config.yaml
n_layer: 8
d_model: 192
n_experts: 48
experts_per_token: 2
d_expert: 192
d_shared_expert: 0
activation: "swiglu"
moe_layers: [1, 2, 3, 4, 5, 6, 7]
router_score: "softmax"
normalize_top_k: false
routed_scale: 5.42
balance_loss: 0.0178
balance_bias: false
router_z_loss: 0.001
init_std_router: 0.00659
lr_router: 0.00299
vocab_size: 6467
norm: "layernorm"
norm_eps: 1e-06
tie_embeddings: true
optimizer: "muon_variant"
lr: 0.014
beta1: 0.95
grad_clip: 1.0
batch_tokens: 131072
seq_len: 512
train_tokens: 609000000
steps: 4647
dataset: "wikipedia_en"
Below are experts of layer 5 (counted from 0) of a mixture-of-experts language model. Rows are named router (the router's row for the expert), down (a neuron's output weights, with its number) and show model dimensions 0-191. Each number is 50 + 10 x the weight over its row's rms, rounded and kept within 0 to 99.
After each expert's rows: a language model's description of what the expert responds to; "comes before" lists some tokens at least twice as common just after its tokens as in all text. This comes from a sample of Wikipedia text that the model never trained on. Tokens count by the router's weight.

# expert 12
router:41 46 30 64 58 37 63 54 37 37 54 58 61 53 60 40 42 61 56 52 38 51 80 61 62 42 60 50 54 66 43 57 63 39 53 53 42 60 64 52 64 53 47 41 55 70 39 56 42 58 46 61 61 41 36 48 61 63 50 62 51 44 43 57 58 38 50 42 39 36 51 35 46 62 26 53 66 58 45 43 50 38 56 32 46 44 61 56 39 42 56 43 61 45 42 71 53 59 56 68 57 47 49 49 50 34 38 41 36 42 64 58 60 54 57 61 55 60 38 51 38 60 57 33 36 38 38 48 37 46 58 37 40 54 59 37 42 48 47 54 44 66 37 39 38 36 43 58 69 52 52 46 54 45 38 63 52 60 36 51 37 52 43 32 46 38 55 65 46 50 44 59 35 49 40 37 57 51 42 27 50 53 63 52 40 53 37 46 51 54 40 49
down5:55 40 51 42 54 58 41 55 60 35 48 52 52 46 62 52 54 65 56 50 45 47 58 54 50 56 54 60 64 56 52 36 39 40 40 60 57 39 37 31 51 58 56 40 44 50 50 49 51 46 53 47 49 50 48 47 61 42 52 43 50 70 36 72 20 29 60 48 53 50 42 56 35 47 45 43 65 51 54 46 31 61 49 47 48 60 49 54 43 55 39 66 39 47 28 43 61 41 60 57 33 59 70 60 55 49 50 47 52 53 61 49 55 72 41 46 55 49 34 57 52 49 59 47 54 55 54 74 59 49 38 55 53 48 59 43 29 47 41 41 42 37 36 30 48 50 59 46 48 64 63 60 74 45 49 51 53 34 66 67 69 51 68 53 43 58 48 50 65 50 67 49 35 41 52 38 57 47 49 52 46 60 61 24 54 34 48 61 32 44 38 33
down6:47 51 49 54 61 51 45 55 48 44 40 48 39 47 43 57 57 55 57 61 41 34 54 54 42 49 45 44 35 59 41 59 51 49 55 58 44 73 63 38 57 47 35 82 57 38 53 46 50 44 56 59 57 43 41 47 48 49 63 59 56 57 57 42 54 55 51 30 29 55 54 35 51 58 37 40 63 28 47 51 41 48 58 46 64 51 48 59 51 45 44 62 39 43 46 49 35 29 55 77 65 51 58 42 52 68 62 51 49 52 48 41 59 59 49 49 53 48 72 52 47 57 31 68 50 68 53 49 56 61 55 49 55 39 54 46 62 52 53 59 60 55 36 41 51 46 18 36 73 38 52 52 58 39 45 49 53 44 34 46 58 48 41 44 52 52 63 73 49 43 59 56 42 41 44 43 38 36 45 63 38 38 49 55 22 59 47 53 41 69 55 47
Description: Verb suffixes and past-tense verbs in biographies after he/was, such as debut-ed, sign-ing, released, played, plus particles up, off, back.
comes before: " to", " in", " the", " by", " a", " on"

# expert 35
router:39 50 46 70 53 50 58 39 42 38 59 49 57 47 53 40 35 56 46 38 51 54 62 58 58 27 71 43 55 55 51 58 65 46 47 48 53 57 59 42 64 51 52 31 59 65 46 36 47 58 37 58 65 36 39 49 55 63 57 56 46 42 43 56 56 37 41 36 33 40 55 40 57 46 40 64 66 63 42 41 65 33 62 40 43 60 52 51 55 38 56 32 56 44 40 61 57 71 44 53 69 54 39 33 36 44 20 46 47 38 54 54 63 49 59 45 49 57 36 50 50 45 59 39 40 36 48 38 41 49 57 42 38 53 52 43 57 53 50 64 41 60 34 33 39 50 42 61 63 53 45 37 73 55 43 61 57 59 48 49 39 71 40 37 40 44 44 49 43 48 40 61 52 52 35 49 55 41 55 46 65 55 58 65 41 45 35 43 63 62 42 54
down5:62 35 56 68 48 62 48 56 53 40 58 62 48 65 48 46 50 63 49 57 49 41 52 59 57 39 52 43 32 46 51 36 63 61 38 60 48 52 41 67 40 48 42 52 50 44 58 44 45 36 47 53 57 59 52 43 42 54 45 55 44 44 61 46 48 56 47 51 65 52 75 57 68 55 36 53 54 56 43 61 44 49 55 57 55 54 66 64 59 60 42 32 51 47 52 39 62 39 69 45 25 50 69 53 47 57 56 34 47 42 36 47 49 33 70 60 60 30 40 52 44 57 31 48 32 43 57 48 50 52 43 24 56 48 61 42 63 28 67 42 50 51 32 48 44 51 61 47 47 51 40 61 58 44 50 46 67 35 61 37 51 55 57 55 48 43 58 62 57 38 46 43 47 39 34 48 69 40 65 43 34 57 48 55 60 39 34 30 69 43 51 59
down6:50 50 51 65 61 54 52 58 30 49 65 55 57 25 79 53 71 30 54 45 80 61 53 54 61 51 47 62 49 61 57 43 41 63 72 65 40 32 48 28 61 44 39 51 43 40 59 49 41 55 54 66 53 70 61 52 59 44 59 64 41 50 47 51 62 43 39 57 56 44 48 55 41 31 47 30 44 48 41 41 62 58 45 53 73 62 58 43 53 42 41 49 52 46 36 55 31 39 51 55 43 53 51 40 37 50 46 56 53 49 32 32 44 44 51 51 60 45 38 50 44 41 45 52 38 59 47 58 55 57 61 41 44 49 34 36 46 41 63 48 67 68 58 50 30 49 37 50 40 54 36 41 45 47 44 51 44 51 33 36 60 38 46 52 57 53 54 46 55 52 57 67 52 50 58 43 50 44 68 47 42 48 47 56 44 47 71 56 50 53 47 60
Description: Vowel-heavy middle or final pieces of non-English place and personal names, such as Saudi, Jakarta, Alberta, Vijayanagara, Bosnia.
comes before: ",", "ian", "ia", "i", "a", " ("

# expert 5
router:30 41 29 58 54 38 51 55 44 43 61 54 63 60 57 40 41 58 59 40 43 58 63 60 65 41 56 44 52 57 47 58 58 45 54 62 49 58 66 45 77 58 44 38 50 66 37 44 47 56 45 64 62 36 27 50 65 62 51 66 48 31 57 53 51 45 53 41 34 40 49 41 49 56 38 56 62 52 44 33 56 41 60 37 48 38 58 60 40 47 44 44 63 49 40 60 54 61 68 62 56 42 41 48 34 44 33 40 32 41 53 62 57 48 60 66 61 60 46 39 49 56 57 35 37 38 38 50 33 47 55 36 35 50 61 45 47 59 46 55 44 59 41 47 26 51 47 59 69 52 51 44 61 43 31 59 47 65 44 54 46 48 38 41 42 37 60 63 49 60 36 59 36 50 44 34 58 53 54 35 54 52 62 57 41 59 39 42 53 50 40 52
down0:32 49 54 49 27 55 45 51 32 64 60 51 46 33 40 40 38 48 52 59 34 44 37 65 51 45 76 46 56 57 44 56 60 42 56 44 58 50 52 68 63 55 52 39 60 57 65 60 41 71 58 49 63 34 47 49 45 77 50 38 51 58 47 47 57 71 35 60 55 59 58 45 66 54 38 65 49 64 45 29 54 38 63 39 56 51 55 34 47 39 42 28 51 63 47 43 45 57 39 28 59 37 36 55 53 47 52 50 48 50 55 47 42 56 61 45 50 50 44 39 67 56 29 41 47 57 68 61 45 53 52 40 51 46 47 71 50 49 48 51 62 54 50 52 34 42 53 54 42 25 52 42 33 34 49 46 34 43 61 58 57 64 61 54 54 54 54 45 53 42 52 62 51 52 46 55 63 40 53 53 51 44 47 50 54 56 69 64 39 41 42 51
down1:45 67 54 35 61 48 59 51 48 58 36 47 40 54 59 33 49 44 46 56 53 51 71 55 62 45 52 54 44 58 62 32 64 66 54 48 41 52 52 45 54 55 37 58 45 63 38 40 56 45 43 57 34 59 49 51 48 35 47 55 52 33 57 36 60 57 63 51 44 50 68 48 46 51 46 59 52 38 46 53 51 59 39 75 53 37 30 33 42 39 39 55 41 59 44 59 24 41 49 42 54 50 64 41 31 50 52 39 54 54 56 51 45 49 52 51 57 45 24 67 52 50 46 37 49 52 57 50 58 54 54 71 41 44 56 68 46 53 33 60 49 36 49 47 38 55 66 51 64 55 57 53 68 56 44 53 49 73 20 46 56 37 60 46 49 39 65 56 57 46 46 52 47 46 31 49 41 67 57 32 57 53 34 67 44 50 69 71 46 45 52 46
Description: Subordinating and contrast words opening clauses in narrative prose, plus word endings before them, such as there, when, however, because, -ly.
comes before: " the", " that", " to", " he", ",", " it"

# expert 29
router:56 42 41 82 51 48 53 32 38 47 57 50 47 53 59 37 35 64 55 47 41 54 60 56 66 35 62 43 49 56 52 53 66 41 49 56 44 45 54 52 61 52 45 31 62 67 54 46 38 56 42 62 62 41 40 47 62 64 54 62 46 42 47 67 60 47 50 46 25 34 57 44 52 45 37 62 62 58 48 58 56 38 64 37 42 64 51 48 44 37 48 41 64 48 50 65 50 62 49 59 62 51 39 38 36 40 38 49 43 47 60 43 41 47 58 59 54 61 39 50 56 57 65 38 45 34 47 38 37 42 51 31 32 52 49 29 53 49 41 61 57 63 32 35 40 42 46 61 68 61 36 39 57 45 46 66 56 57 54 49 43 51 42 28 53 39 53 62 47 54 39 58 39 45 40 52 55 44 54 26 60 53 59 61 41 52 33 39 59 51 38 55
down1:61 50 51 47 25 49 55 29 42 24 56 35 43 39 57 46 36 56 51 65 48 54 56 65 36 47 69 69 59 60 53 47 51 43 55 54 50 45 41 40 63 58 59 43 34 44 52 57 46 53 56 50 51 46 62 46 51 42 41 43 55 35 47 71 56 47 50 47 56 49 50 35 37 61 55 55 34 61 56 49 70 50 51 65 58 51 65 56 60 42 42 54 34 47 53 51 47 51 51 48 35 56 42 55 59 63 51 52 55 54 39 28 48 62 43 62 57 54 51 68 46 54 61 49 55 60 54 66 54 60 41 53 54 50 57 48 28 52 56 61 61 40 27 46 32 28 41 54 35 49 26 35 55 32 39 46 60 36 48 65 53 55 44 59 50 51 59 29 54 52 58 33 57 51 55 57 61 44 57 59 39 62 69 42 40 39 61 46 38 49 68 53
down2:46 64 46 58 55 57 41 63 38 54 56 38 43 58 47 45 38 47 44 51 36 39 41 45 49 47 55 45 40 48 58 65 47 34 51 44 51 55 54 55 69 71 48 58 74 49 47 51 41 45 41 47 65 57 50 49 50 62 67 60 44 44 43 54 47 66 43 41 44 37 62 40 47 75 58 39 41 50 43 57 45 37 50 72 41 35 60 47 34 46 48 67 36 38 53 63 39 74 41 59 39 27 41 38 51 40 60 50 52 55 62 39 52 43 37 32 44 43 39 53 67 33 43 38 62 44 45 50 48 66 61 42 60 54 52 50 39 39 40 53 38 39 49 57 41 66 51 35 57 45 46 42 55 50 45 54 42 58 61 74 59 43 62 43 57 54 74 50 46 51 55 59 59 49 68 39 40 54 55 34 62 39 51 70 52 59 66 57 43 57 53 50
Description: Words in names of institutions and places, mostly "of" after Court, University, State, plus County, State, Department.
comes before: " of", ",", " (", " in", " and", " States"

# expert 46
router:38 35 43 62 57 40 51 49 38 37 65 50 48 53 53 38 37 54 56 39 49 42 59 63 63 42 59 49 60 58 45 59 63 51 53 51 40 50 63 46 60 62 53 38 60 64 45 41 36 66 41 56 62 41 43 38 60 65 52 60 40 33 46 66 60 38 45 36 42 43 54 36 40 55 35 61 62 65 43 51 70 35 60 43 44 41 49 58 40 44 63 36 65 43 49 62 53 63 53 60 61 63 47 46 41 36 43 38 36 37 68 47 51 43 61 53 57 63 40 39 42 56 63 47 39 39 34 49 36 33 57 37 50 54 54 39 44 50 35 58 37 63 35 36 38 41 42 56 64 54 44 47 66 58 37 62 44 63 41 58 37 56 35 38 42 45 58 54 34 58 37 56 56 44 32 39 56 53 38 43 66 58 60 58 42 56 36 38 50 57 44 54
down1:37 51 38 58 50 34 43 35 41 51 57 59 40 49 29 60 51 49 58 52 50 72 42 48 46 50 53 37 53 39 60 46 58 53 61 52 66 55 56 54 55 55 52 49 56 46 54 58 64 39 37 37 65 49 28 27 59 57 50 54 62 33 61 46 43 44 36 57 53 78 62 56 36 66 63 59 58 23 51 57 45 47 51 43 69 51 49 43 46 49 42 56 30 68 37 72 54 40 56 46 63 47 57 32 44 55 55 43 52 53 44 33 51 53 60 60 58 40 47 46 44 41 43 61 52 52 41 66 46 60 64 41 45 41 59 56 53 59 62 50 47 63 33 55 28 52 51 57 38 43 46 52 47 36 52 58 45 50 38 55 62 47 69 54 41 62 60 45 47 47 48 67 39 41 53 37 36 61 61 28 41 35 52 65 48 55 40 55 62 43 48 53
down2:48 51 42 53 34 52 61 48 32 37 41 71 46 53 50 31 66 43 54 44 47 56 55 58 68 57 41 50 59 62 46 74 46 51 52 42 52 57 46 65 55 53 73 62 45 65 34 48 40 56 41 56 52 38 41 58 41 45 24 72 58 54 39 44 51 46 63 28 56 39 55 43 44 37 62 44 45 44 57 58 67 50 40 47 57 54 40 34 46 62 65 50 44 61 40 41 76 44 39 66 41 37 48 39 60 52 32 62 52 49 41 63 46 47 40 64 51 47 49 58 62 43 46 47 46 66 64 48 34 57 46 37 40 51 51 49 53 47 47 50 61 44 64 54 55 42 46 50 44 60 38 54 54 37 51 35 66 27 52 57 31 54 55 57 30 60 37 61 57 44 46 64 49 61 47 56 45 58 54 58 68 51 46 43 60 59 35 43 61 38 48 52
Description: Line breaks, digits inside long codes, colons and dashes in lists and tables, such as 030307, 0859, Authority:.
comes before: " |", "|", "-", "b", " also", "–"

# expert 47
router:43 40 40 75 64 37 41 40 33 42 92 58 57 60 56 32 31 59 49 45 49 42 61 72 58 41 55 60 54 58 43 57 61 60 50 44 49 46 52 70 66 60 44 39 59 69 52 40 32 64 32 61 59 45 41 41 60 62 54 62 48 41 52 55 51 44 44 36 41 41 48 41 41 46 45 63 64 48 47 58 59 29 71 44 34 38 58 56 50 43 52 38 54 52 41 60 58 55 59 51 68 51 49 46 48 35 33 42 47 33 68 48 56 47 56 62 38 57 45 43 53 56 60 54 49 37 47 46 41 48 46 38 49 54 52 41 50 47 42 53 31 56 43 45 28 42 35 60 57 53 48 53 62 43 38 54 49 57 50 58 37 58 43 40 50 41 48 48 42 56 41 62 44 40 55 36 52 62 40 53 57 56 53 59 31 51 39 52 46 62 50 49
down0:22 37 57 55 49 52 57 46 48 50 60 56 48 40 36 58 60 41 50 65 55 44 58 64 49 38 57 42 60 57 36 43 58 37 35 35 62 56 60 57 52 43 51 51 45 35 52 47 51 60 59 45 66 40 51 52 40 55 54 54 55 48 20 54 45 54 57 43 42 66 58 49 35 51 40 47 51 57 59 58 47 58 74 50 54 48 54 58 50 66 56 47 59 56 60 57 46 69 47 57 28 44 31 44 35 59 41 52 50 60 45 30 50 51 43 36 36 61 56 33 43 77 41 54 44 45 56 71 41 63 37 41 48 50 42 59 51 36 38 34 44 27 42 44 32 49 46 43 59 48 46 34 47 59 57 52 58 48 50 53 59 60 45 35 46 76 50 56 61 66 52 48 55 70 59 51 60 56 47 42 50 36 66 49 68 43 52 43 51 46 64 41
down1:43 49 27 40 41 44 34 72 46 50 44 37 49 61 55 35 54 52 56 51 45 48 41 47 63 36 45 51 50 74 44 53 53 61 46 39 54 36 56 43 55 45 41 51 58 48 53 54 40 59 53 71 56 49 53 45 57 67 56 46 60 44 46 54 53 54 40 26 31 60 56 46 46 55 54 37 48 59 47 41 48 43 46 53 48 47 33 54 50 54 34 72 56 52 51 54 54 36 57 48 55 50 60 55 42 65 48 73 64 27 49 44 49 43 36 40 50 55 48 62 49 68 56 48 52 39 57 50 33 37 55 70 45 37 38 57 48 52 35 48 58 27 21 40 35 53 51 48 46 53 44 63 61 48 54 48 50 54 59 48 67 40 51 48 51 31 59 70 57 53 45 46 52 44 50 56 72 56 52 74 46 71 62 56 57 60 57 57 31 55 30 62
Description: Sentence-ending periods and periods inside abbreviations or initials, such as D.C., feat., W. R., Jr, plus some table pipes.
comes before: "\n", " The", " He", " In", " It", " "

# expert 31
router:47 47 36 77 55 44 51 61 41 41 73 57 50 64 55 34 31 54 55 50 46 42 55 79 58 44 57 50 45 60 56 59 55 43 42 47 46 47 51 67 63 57 55 46 56 49 52 42 43 58 43 68 58 45 48 49 60 59 54 57 40 40 42 54 60 45 43 37 33 53 44 35 42 67 30 62 70 70 42 57 58 47 72 37 48 37 54 62 52 45 48 35 65 36 47 60 57 59 54 55 48 50 46 49 42 39 19 46 54 33 57 47 47 49 50 61 53 57 44 43 44 58 54 45 46 34 45 52 39 49 46 40 47 62 55 32 45 61 49 56 35 57 40 43 42 43 33 55 62 65 51 46 53 46 38 63 43 59 50 54 40 57 30 44 47 55 52 45 52 59 39 54 48 44 37 35 52 56 49 38 61 52 49 71 38 44 32 25 39 50 66 51
down2:54 52 55 54 41 52 64 27 52 42 47 47 62 33 54 58 45 43 55 56 54 52 53 41 44 41 59 53 51 49 45 53 45 42 48 56 42 57 56 45 57 54 40 63 54 65 54 43 56 56 55 57 34 58 45 48 44 56 39 55 62 53 57 46 36 48 55 71 41 54 52 65 48 47 53 48 61 42 52 48 50 43 53 40 39 37 68 56 52 42 52 60 48 48 59 38 36 62 45 53 55 53 43 35 57 67 47 48 56 47 45 45 52 52 56 64 38 61 51 35 36 23 51 45 55 34 56 46 31 45 27 41 52 50 48 46 41 66 60 34 46 99 53 39 41 46 58 47 41 41 64 42 57 57 55 28 83 53 48 46 62 57 53 46 46 47 57 63 48 49 44 51 46 40 55 56 34 50 58 69 49 44 54 31 69 57 38 70 65 40 47 51
down3:53 56 39 66 54 50 56 56 67 37 66 30 34 54 55 53 51 51 37 41 43 59 43 69 55 48 45 63 50 57 41 66 48 45 57 45 56 50 55 53 52 32 35 41 55 39 59 49 54 42 43 42 48 48 56 40 50 57 54 51 53 37 30 42 43 45 50 34 42 59 67 71 59 44 59 59 37 52 61 52 61 48 60 63 43 46 66 66 57 48 44 44 36 53 39 37 67 42 52 70 53 48 59 45 49 47 36 45 58 44 42 46 32 55 68 58 58 43 44 37 45 55 35 43 61 71 44 62 51 77 49 44 48 56 41 47 52 55 40 39 62 54 54 52 32 59 74 55 49 59 31 46 52 34 51 55 45 49 35 40 48 47 64 52 42 65 53 73 57 55 47 67 52 36 57 51 52 42 49 53 46 24 52 46 37 48 30 70 45 41 40 51
Description: Line breaks after section headings and paragraphs, and hyphens or en dashes joining compounds and year ranges, such as runner-up, 2024–25.
comes before: "==", "-", "===", "The", "=", "|"

# expert 44
router:46 36 46 80 57 55 65 39 32 38 62 44 56 51 53 36 36 52 52 37 49 57 67 72 52 45 65 53 56 61 54 50 64 34 56 47 41 55 64 58 67 47 47 41 48 73 47 50 42 59 46 53 63 48 53 47 54 54 58 55 50 48 38 55 59 47 49 43 36 45 43 37 42 45 35 52 61 55 49 51 58 28 60 39 46 61 56 60 48 46 55 43 65 49 43 62 53 66 49 51 67 52 42 44 39 46 27 41 50 44 62 50 48 48 52 57 61 59 37 52 40 57 59 35 47 37 50 46 40 40 59 29 59 53 60 43 50 51 46 67 47 69 36 31 37 36 39 55 64 59 48 39 50 45 41 52 52 59 41 54 36 58 41 43 42 35 52 73 46 51 28 50 42 49 43 31 50 58 45 38 51 50 56 55 48 57 27 28 38 59 39 60
down1:59 54 65 39 62 56 49 34 49 59 38 37 60 54 38 56 48 52 40 47 69 54 36 41 44 59 46 47 59 46 47 49 61 48 53 41 66 62 42 64 37 47 66 57 52 44 26 51 57 48 46 44 50 52 50 37 50 50 36 27 57 46 60 48 60 53 53 48 55 56 55 57 51 47 47 40 63 50 44 49 51 60 60 52 33 42 93 61 66 50 32 41 60 65 49 36 48 46 45 64 73 60 49 43 33 40 70 52 55 40 60 44 62 64 37 50 56 42 59 41 47 61 42 39 45 61 58 49 52 50 50 47 59 55 53 42 51 63 44 58 52 40 48 37 34 55 32 33 49 56 67 48 42 45 61 50 69 43 27 49 51 44 74 39 61 29 54 60 53 53 35 55 47 34 53 60 45 37 40 37 45 45 38 57 52 48 44 49 54 53 49 57
down2:54 38 48 37 54 60 42 51 52 47 52 53 44 69 49 43 58 53 63 68 37 60 39 68 54 39 54 70 56 57 23 34 52 51 49 58 51 44 42 44 47 46 63 51 49 28 45 52 48 55 38 55 62 56 60 49 60 65 64 57 50 46 48 37 45 50 70 28 57 60 48 59 36 48 55 57 44 45 36 50 56 44 51 52 49 45 45 62 49 63 42 58 45 57 35 42 55 71 51 49 45 68 50 30 46 74 29 44 33 55 61 26 48 59 45 49 52 47 55 55 50 39 42 36 46 36 71 55 38 33 42 62 42 53 45 48 57 54 49 54 52 46 32 60 47 53 38 60 34 66 50 64 45 38 63 55 46 33 47 55 53 35 63 51 47 47 72 60 48 43 50 71 49 55 55 53 51 72 51 56 47 28 60 48 48 53 51 40 49 49 35 43
Description: Sports and music chart vocabulary in headings and tables, such as League, Championship, Team, Cup, Music Awards, boxing record.
comes before: " |", ":", "==", " (", "===", " League"

# expert 0
router:54 43 27 73 63 36 55 35 40 36 65 58 59 60 65 29 40 55 59 42 40 53 59 62 69 40 58 51 52 63 46 59 64 45 55 56 47 56 55 52 60 58 47 32 58 44 46 38 40 46 44 64 67 42 36 36 55 59 52 59 40 39 50 58 55 41 46 44 38 37 47 35 47 57 35 56 62 54 45 66 52 38 59 30 42 47 57 53 39 40 51 47 66 43 44 63 49 56 67 66 65 47 46 47 41 38 34 36 37 50 67 59 51 42 53 53 56 57 41 46 49 61 59 33 47 37 41 46 39 39 47 43 37 62 59 36 44 57 31 58 41 60 39 40 32 44 43 62 57 47 40 45 61 51 34 60 44 58 44 59 40 61 38 50 50 51 64 59 48 50 38 62 35 37 40 40 57 49 59 29 56 52 62 60 47 43 40 40 50 53 56 51
down5:53 44 43 26 54 55 62 52 63 49 59 47 44 48 38 43 54 45 37 45 52 65 52 49 38 57 46 52 42 28 52 44 48 48 62 58 74 43 71 57 49 47 44 58 40 65 56 50 47 48 48 44 54 58 53 56 60 38 56 59 42 48 44 49 50 29 49 34 51 47 37 48 60 54 56 38 47 64 50 77 62 55 56 55 56 36 52 77 58 61 53 57 49 50 49 52 46 58 55 50 29 45 54 54 65 55 54 51 41 66 45 55 43 41 31 45 43 49 44 81 67 56 27 42 43 46 47 60 39 40 37 60 47 61 50 26 51 48 43 56 46 52 61 53 38 48 51 50 41 67 29 56 52 44 44 37 60 45 63 68 36 48 52 33 42 37 52 46 59 50 55 58 55 53 61 52 63 50 44 51 42 52 67 52 58 23 66 44 57 25 47 47
down6:46 55 57 66 57 62 55 69 42 39 48 46 51 60 49 63 52 52 40 54 48 45 46 66 47 37 48 55 50 46 34 60 60 27 61 35 50 50 49 59 57 54 46 62 62 61 42 32 54 49 45 42 55 52 51 61 40 58 62 38 49 58 46 37 43 38 59 49 30 35 45 62 35 41 38 57 64 49 43 47 59 55 42 30 64 39 53 40 56 67 48 41 41 60 68 60 52 46 63 47 59 74 48 53 72 52 50 50 58 40 33 58 56 65 44 50 56 32 39 62 55 45 53 46 43 42 59 59 64 36 34 51 42 54 52 54 45 47 69 53 25 48 42 52 55 57 32 39 57 46 42 56 49 57 48 75 55 46 37 51 54 55 63 42 50 44 27 54 44 53 57 60 58 53 59 60 43 59 40 49 30 27 32 48 32 70 45 50 56 51 50 43
Description: Prepositions like of, to, by, for, with following a noun or verb, as in "board of", "failing to", "arrived at".
comes before: " the", " a", " his", " be", " their", " its"

# expert 11
router:43 32 46 85 55 36 53 37 44 41 62 41 47 62 61 35 37 47 57 48 50 46 66 61 53 39 56 62 70 57 52 56 74 44 47 48 53 43 55 57 65 56 61 28 54 55 59 50 37 51 37 64 60 35 45 49 58 64 53 47 50 49 42 55 51 46 50 33 38 35 47 36 36 54 46 50 61 53 40 54 67 35 72 38 39 50 57 68 55 40 41 39 62 43 43 58 49 56 63 62 65 50 42 54 46 38 45 47 41 41 54 45 51 31 54 57 48 63 53 36 49 47 55 35 42 50 41 45 37 44 55 41 53 63 55 45 49 49 45 65 47 61 44 52 25 36 47 58 56 56 55 50 53 45 29 66 43 61 54 56 39 60 39 42 47 40 53 61 44 53 29 52 39 45 43 27 53 56 53 46 54 58 54 61 37 42 45 38 41 68 48 53
down2:48 52 49 48 38 57 50 64 59 53 60 48 36 61 58 39 49 58 58 54 35 49 54 55 45 56 41 46 62 49 47 46 59 62 43 45 70 65 75 49 41 46 57 69 35 49 56 67 48 53 46 49 62 59 29 53 57 57 48 32 54 44 45 43 51 69 59 56 52 53 60 53 49 40 47 53 74 34 56 50 59 40 50 38 44 39 44 58 48 46 35 44 44 39 52 47 29 33 52 49 53 39 63 58 47 42 69 49 25 44 48 60 48 42 37 68 51 41 42 50 36 64 46 48 52 48 49 51 60 63 50 62 39 39 60 50 41 44 47 42 39 80 55 55 37 47 42 45 36 29 45 51 37 47 33 42 33 63 72 52 50 56 44 55 51 43 63 33 60 56 66 58 60 68 54 48 35 53 52 37 67 44 57 53 54 61 64 45 40 43 49 40
down3:43 63 58 40 48 46 42 54 29 51 39 68 50 39 38 53 44 50 53 63 44 39 45 62 73 53 58 42 53 66 51 47 38 64 45 54 51 56 49 55 48 50 41 53 56 55 54 55 53 43 29 30 74 54 65 50 41 27 67 38 37 51 50 47 62 57 51 45 54 50 44 37 66 61 49 71 50 58 29 47 45 45 39 40 39 67 64 39 53 43 63 53 39 40 75 45 54 53 50 39 55 54 39 45 56 48 53 59 47 35 43 49 54 57 65 49 76 52 41 50 42 30 55 46 35 44 58 34 51 65 39 36 39 46 53 48 60 56 51 39 54 53 51 48 49 43 45 60 51 42 65 54 57 54 35 59 48 61 39 42 39 45 40 51 48 61 55 35 38 49 50 45 50 53 38 61 58 52 57 58 53 57 50 54 62 48 56 23 72 48 80 55
Description: Colons after infobox field labels and pipes between table cells, such as Enrollment:, Dialling code:, age in birth notes.
comes before: " ", " 0", " 1", " 2", ":", " 3"